Weights of a small mixture-of-experts language model, trained from scratch on English Wikipedia.
Size: 10 layers, vocabulary 32000, 61.6M parameters.
Below are experts of layer 2 (counted from 0) of a mixture-of-experts language model. Rows are named router (the router's row for the expert), down (a neuron's output weights, with its number) and show model dimensions 192-287. Each number is 128 + 24 x the weight over its row's rms, rounded and kept within 0 to 255. Numbers have three digits each.
After each expert's rows: a language model's description of what the expert responds to. This comes from a sample of Wikipedia text that the model never trained on.

# expert 1
router:172089125157161109112133096082049114140157122119142128124177120085150134124137136188176159122141131128098133156154154123143136164069092135100111131153128141102103106134106112112163133151107131128092143086151131119118116159134100152123124148117103176164089178129117131142129131080090126128
down0:129102067133172123141095112145148106156137170147125121118113124102152140142136088115129130112129126126168136141111126117136109108150134115150136125072097111129086104151124136138109119110142119147158086131093135137135160121083134129131112127166160168127140089086153095172134129110191079121
down1:099156173160174133151134104109126133125115158109143130142095114088145120081112159160102159123151137126126095132146095107121125153117136105089114130109139113120127149135124108136199102151106119072148124104146171121118117083088107154121141170122132131151112156141118148134059133068130121138
down2:127146123112140118132129116092119115117143155129133120109118140161133125138108144123135081144172122156155079148164132153119149156150129131152142159159116139123122088117109104102106135090105154090117155149091116089179137162127145120123150170146132146144130086114142106112139118134128113138
down3:114117178125090107152102116107140140155110114123111166128157149128131145140141080099099149170126089152142121124152135149105157079118112116087131116137104168158145119130135108146107126133126106126115113137083144143116133163140108090146124098084140109109138115142111152151153110187119130163
It responds to: Determiners opening a noun phrase, mostly the, a, an, his, their, and possessive 's after a name, as in the age of, a score.

# expert 18
router:159108134163109175110108147107131137139164127116081138164093156119114146150127156105104098099190130130133121160162115130139144183160112134132143125146203152133107160115121156157140107124153139159145136143107109126160111129149134099139145121170091112145152140139087147144132117106159155123
down0:121150133108141114118156158118122129114110161089123091105119146149161129168168128168112105109135099149092162081171158150138142110122171127092136083083117111131154092133139133093151114129112136122133151101104119137115192106136147126156130118115107164137145114141124143150160124158114118141
down1:145176118110094126100108125131135132136123174123102111129117088070082132116125163121143105125142101126126134145139120134127079145056153126113114123121138119199119125098138119084111140126101124113111123136160121105117165141121157152126131146090099140142114150138140131133116153114142122084
down2:132147110086137092093146102167103128122129156113127161118118090110172165112145134086130116121129135140150099150105109145122160168138116193154126129124105137132144160092119061109086156133113128123114145091108148193111079128131151127144142102182126092154093119101102106144105113131167100141
down3:133137156113135173085109073102174128112156155140126106143122127123142113113120119170145127085082134087098118161159104110105113104170093131094133137122092136150128149160092146138116118093116151087142117131117159104119164130095124136083063098092146152117120116128156078147129127112131136146
It responds to: Plural or possessive s and other short word pieces inside words, such as microelectronic-s, city's, and fragments of foreign or scientific names.

# expert 20
router:130121087110140140127119124149131123122141134153088143126138140137120111130125134141132117079060198142134122148145090146113140134146111118160108119176140120100103090102130136182113137114145090147118129122111146152156169137111140112133148176130109112131092128144125120125142147181138126148
down0:129112145128105127141148109131107123062154128165092142125154099122156128139115153134113120136146125148098181140150091115100112123135138090095065099112099153121144118132096152140102106132124091139131124124133120085150111133129127146124090093120121134163145090099146097161089136135126108091
down1:144137128166118171130125141137137138095104131155113129099128124124127124123147123157117085105156126143125132137096133120140158138116146114093126077141157135126125133172081144121122112120169115139160112176128133145137116116099137128126119116113150129108186125116127174127158155178161155101
down2:168132149121138131125140098115172176127087141106147114156117108126139145112122155114123136162121124161142137115085124135120102168099094058161162107088121151150131125120172129159114117140145112135145122124137181087149114088117113143171136102166101134152115133090135127125105151107158118181
down3:158136142152138153103114132109118143156125171080154137110094135143098115152125099108157158138148081135101164198107154129113115114135130082128127096168142107156138132109134128094094134164146140132121091132097143119102129123115120132150142123128153085118150154139105125131117132123128120143
It responds to: Numbers and capital initial letters starting a value or name after a pipe, parenthesis or colon, such as 84th, 19 points, G-rice.

# expert 4
router:094142125116130168158112096128156126140144108113144124124148130142103111101114160113188126141102152109116155126151142119109117168145142149154146104124142155137168106146137131125141135117104151155141145142101141113154104112141121118155127129122100155119129092121139104128147139128122150151
down0:113092111129132140084087140104146151163133139144155103127170166124080096137154127119096110116127133152134125083166165160156137135135128104152130134160208105148130145140180115108144105081132114114117121141134170151158128100096147122090119114125118125149122137114140120106109161102134091107
down1:162154125085128109107139147127150129167139142107114115143124130113146149154129132115160118167118121145120151136078140136126140105102105111154124127098112086084122148159116110163132152131116154136103133132139166159133131162121131142160089151139102147119120127139081095153135120117126148108
down2:122084128103177151081104100129115155107185121151146082154099142100115112130127153116154149119147143101150134070119145115093162145088133168165131149155169161114072151099149099165093141092151102138152123138106132124146134063183172119124133088133082126101148105088107134143114129123066113068
down3:157123108129085137129131125155120139104155109115098165149154144126131169139117103174116124159167151165096128140130111125135099113111108141134150112113150147172109110121149095128105126158129108112155171146126159104127159142133133134114062140111179140100142137136176107124140109140151071091
It responds to: Nouns naming a subject's type or a measure, often in headings, leads and infoboxes, such as film, album, station, km, County, teams.

# expert 15
router:135093170148165169089148108120096125112111120124153099156148136130118138107124122142158157136157134161126184111133153147113112165134137128109134172148108147146138136170154129072148119133133144132128156125116109181138141128182126153119148127135067084108117121092150128119126117125103107107
down0:118131146167135153080111163123142147148141097145116139128110109071110177145174128094134198106144130136143094124116136106082146126125128151114127120104127116150144127154105116113105134195100139144139144110142107154086108158146134134145129142116139140112099105097130094136142112096115120150
down1:107110125139125133175144125134093149100140102102111116105196126153147137168115079113155134092128111172142146122107128110109103103152117114106136150155100123156145162148117131103143112148170138146136185125191099118123114151134120102120112111117127115088126122077112105102151143131124182090
down2:137141105127112115096142173147137100115144129140164102094122170133123128107130099120166161099152107176117123104146111101097143151150126098140144144131103134129134125097156107141132145191150145087126103169130137107125142138142100168121121141137155153086133149099092098113117101135118140164
down3:145116155111129125124121117109151097129128133139104115171153107112112133148153131135117137111135138116086127100105139141109175144175126126120088169172094122166106101152134091079133120151106092091172108146072133113142135096152098106086144103118128163129107111134149152134086143074130161134
It responds to: Middle pieces of proper names and titles, such as B-rant-ley, Le-ach, Gill-igan, plus North, South, San, under, and month names.

# expert 14
router:153131126117191118100152151112157130172070138110141114158133099152109159142095144129130082178117144189103155106153095107120146185135134161146144117113099117123160083109155095114147163125142152129110091105065096114147132103112130078172102133145145143099133110136147118100109111094159105111
down0:106130134133123141101122129174145143099125102108112109110130146092137139094139108090115162107131116136177144119118141081116137110179145112097142148124096159162155162130132145139145115176142121112150141124151119112189111131143083125157128121137110084166121126070116123071171146149124119102
down1:122097121153102117114084149112154151089074130107140099131094131173083090141115110140137190127092087168134129137086121144113123146165163067092120120095136150109086093136139084132145090121107139117087065156114170132147152100132127129156168141102099148109116156088128112137123111134122132153
down2:137104142136128142086115151115116124092123176107142160100124135126100112158157197130127126133107138105145094096151151108136101134105078120086097117089116140119121150111098138094137117155109105133115125127177130147159153126135093150174157146128087114145121144134126124185129139111152153100
down3:091122137103127089156114141121109105115152135133172111121161141130166128169121120145149137127118141095155104143093093128126157105127126145114078127129101139166115132114136154109134088158167064125121111139107128147148148103140130138131149106104114138120077144118108118112140086149105118129
It responds to: Wiki heading marks == and === around section titles, apostrophes before possessive s, table divider rows, and his, her, during.

# expert 22
router:094134165154109143129160106144109105111103149135142149133174107151135089119118084185121137137126111124113145123179089112118135157104170142123143122131098113110146133150143129145116103149127145160140115155115126127164138136164152119126139118162095134138147116088190182100109133102119137094
down0:181173083134181127118170165156116099152127147193134162117139114149161138137073162141131135093122168150141128113126103136115131103132130084128107113159134143132143135159169141120141135158148112144098113126162103116118116090121146100082118152190138103121170130145125143112128134167155116098
down1:135112159135135091129124157117118140138124114155152124167150141119109083118145119096129088158102107143077083175119108131137131112133108135092128125127116146137144165116122156157115136081106161139106106115152096141132108132135115115125127112123100112090142112120174098116147139159100103141
down2:108148112137091101132143139129104091124145127105133100102182104129166103123154119080199132124121147149101110131152122125142155173127090104153104098127128155132101115095108179151082137154161091109124148098144165134115128111089112104142076097146128158104130138119113120127118117105139139154
down3:068140142136110130119131133126123124121102164124146108182130116126135116088134124120119129079128117126130117151103150122173138156125153139141126138162122131126134128155066131150139114105149105133157116148111124108109133114124109136122131147122150114157129097139153093136132135100104147096
It responds to: Small numbers, zeros and ordinal suffixes th, st, nd inside sports statistics and climate tables, plus the word be and dot separators.

# expert 6
router:122119143115094084075107149141137115111082103132130130102112096114091100124167099096135085127095145119145119103150136111099100143131136106154162126103125123131104161114124141126137147116106141109117108094116109134143113130110118158143112119152207136167120142107155144151126146148112110123
down0:135111139104125169080127108102137142104169169168135126099136104137144099129093131113148110157134152127141156089127095093132120133140149082124136139148146139130118127181131108144147145127144145111122127126110102126117120141154156158136121123130122135134112116088110089152109121131126100132
down1:155128128129118132131132171138151152130149108147094136161184114168116141111109148147167122144131113123114137112152106127114125071140084151136146123085114129119170133080152137130108187151122131147109138062124120162124094082078137162167092131108141130104126098127098115155124124100104126137
down2:147138089110128141138163123141163121132106115125118127136138152132137116162119144136121122162122121101106125111139087103093138128150131144127110132119084120124081135116110150162143132129155129142104124123138099150120102161123130156108133118132105105098093194127140114164133132148143148122
down3:098158145080188095113110161152126072126140111100088096172147124124117110111146115148088145132114108124136120167125107072086141149109123122120112101106171109145111116148125129155152167131140106100149083121121077122127127073117119185125136139119163152113136167140103119147111093096126135128
It responds to: Colons, hyphens, dashes, closing parentheses and semicolons that open or separate list items, especially a colon after included, or bullet hyphens.

# expert 17
router:083165097106127120130148128143157124116126145116122152159118105175113114121116100123134132151145129132135092146115124119105141152152089140092130154126125109099129107128120113114123147107169118126141148102118155121131164134117065123108129125114135140103179129128160130088090096127109099110
down0:120068113123117111124152127106123150137142152154170099111129133128147107091113121120134135145119100100127157125097125119111089098118143121157153121140126157081140117121171122165137096162144174142141138135085178165108136137128127087110110155179129118168128096117113131086111120123133165122
down1:068120162146117120095133160150119121129104139144163140154089123116099129079158132092110114118153159161155129153152161176119134118128105106114112155180168123140160154152069163168178129139097114149073141149098126139127096138111114130155160139101140063122133149113121131145172187123111164115
down2:209151143151120143070113132161120104113156125157124148129189079136131129119077149099156119107097152143133162082147148137088162149106125137134157106102149138106109151138148168132117146060142146145112130093128121163112167153146149117120128111166094098105112146114105156127145126081167156110
down3:144156165099124150073132117144117113116115144155141093145136170051177119152114104118087188126145147152090156114093100172072117126182134136116107125129083108134120152150157124155133116136123132098134114098128117102137094118119158129165149093130128092098104193130151115149140136144166112146
It responds to: Subject pronouns and linking verbs like It, he, was, is, were, who, often opening village descriptions, plus list dashes and coordinate degrees.

# expert 3
router:130129114112136134145098145126086134119112128114095168126121130152091133151133140093131129141109161127152121143116104115140103095111152113136148121135133100113095115134134087124139122149105124165119121139121108143139137144131149103147142158127160154160113115088068151119152138128146146156
down0:143156089120111134109090093115188103124108159166152112111128146082146131155176120157157107114137099155099161172094127131116156169093161112203086144124104149138089129141109128178111108121142133106115124121087175133114077075109127134133155106137109136099144067129114118114081159165138097110
down1:109113136122141074110122108162135130114088142119113175097081151109110127116127114067122132138117128145139129137128103143133124152084137102123103109150113151155144116115137096157111148130077116080097170140139096148128103087142105148139154139118097099123065104154086091144143134085130156145
down2:115133144136121132141155163113136151160120100121115142157119124130147151119107164158096129091143132162134147106088176144111184119135091089102147128114119114143115114132120143142113091146124128112124114113147108113137157097143137133137082113148156162114090125140101094128112113117125162088
down3:093169105137144112169114150106141137120128113151092120106137166161126187129134132152195114146138129117137114108119115128132119124120145153111157125111096147149097124116114109123145072087095171114130152108117145116137140150138161127112138122143127112157118137133132098115138146064083128128
It responds to: Past-tense and participle verbs and their endings after was, to, or he, such as used, known, released, disagree-d, speculated.

# expert 8
router:073075112100121141116159118089114113088130134128187125145168136141104143120121162156127107092150115141099121096121113113124104125143135147160146135107075080081111147146116112152174050152122107174120140152102135160084149117177147125097119132116159090107133125147160133158120120113114153098
down0:086071180106129127142104159165115155148178120086133120090161135142121101146163121130116148096117136118124144116144127141083120180127104167114176138102141134117138130165118103101105136072121128160146085145081162125150133134135160154149153114175147121115123167122118129150149154137142090145
down1:117096105121093148120135118128122082102128111126121124123117131092127132075117117104149169155096096104150126097135108124176161117085142115114118137119153128115122121086105148120082149115132113139101137111157114132130160133112118182114114109163127103106087080091167148135139152101129085151
down2:116193124123145136125122103136112165129097136155148149146111161092108124125111118100108140151108118106127154173093171142103140146131135150093132155116141115106118182136144149150134094139110155170159147108197155135151124182126135154157148152099111124093176134134122137111120126145117192152
down3:104149120090128181142133139071146164147133147110173080122069133135143122139095137147147155102110124159141108145112110113120105158099153117123123154133140165140146125122153101137161158093105138141123077134152140134087147128148081149125118142144151163105170140132168165086118139092097108197
It responds to: Opening pieces of proper names and hyphens inside compound names or bullet lines, such as New, San, United, Kim Ji-eun, Mono-rail.

# expert 23
router:082086118139155124152129164144116155120153108120084134132134114182122077144142167129155109164108143112111114131131127151104132105154074096134101085114111089112120095112125127152138144144079113145149094121140094149079143135072141100151144123146142126113169102095073164098150149090133136104
down0:125165109125162100109129174121171159125098106109152116120121144170149167160147125163148094126153127112128122139106145106075134101143068161108141087116125100138138131098114122117137105160127152118105107098130122141112082118147152163128106162138113174105136104111115095117133139148069086150
down1:129141131080133154115143069164119108097150138125057118150107118115136145116117103128115112098169125132154108169174067128135121118144134127106182096152102131153168095126092143178126126156137129119117154097103126095108132169135144159116113122133130092139104101137138153101151141150108134172
down2:125158115084136126117164116145144084153142102148127100107115152157137116129111108090088171163130116125126114175127116083131169145137156180125118131114160162128127144168093112162135123132086126127161151126116131125155148090124097114134103110131127104136184109133123163137142126125111141169
down3:131138161142116123094110118155140114132149099107126106144123158155126102115157087175149111141114140162118157137164131133143112087126139123090158105115080164150172133144129160109131130088158170127135145146112116127135139137120142134134106124080136174111160122137143162170103146139097129133
It responds to: Prepositions and conjunctions like in, on, at, but, when, between after verbs, and pipe characters opening table rows.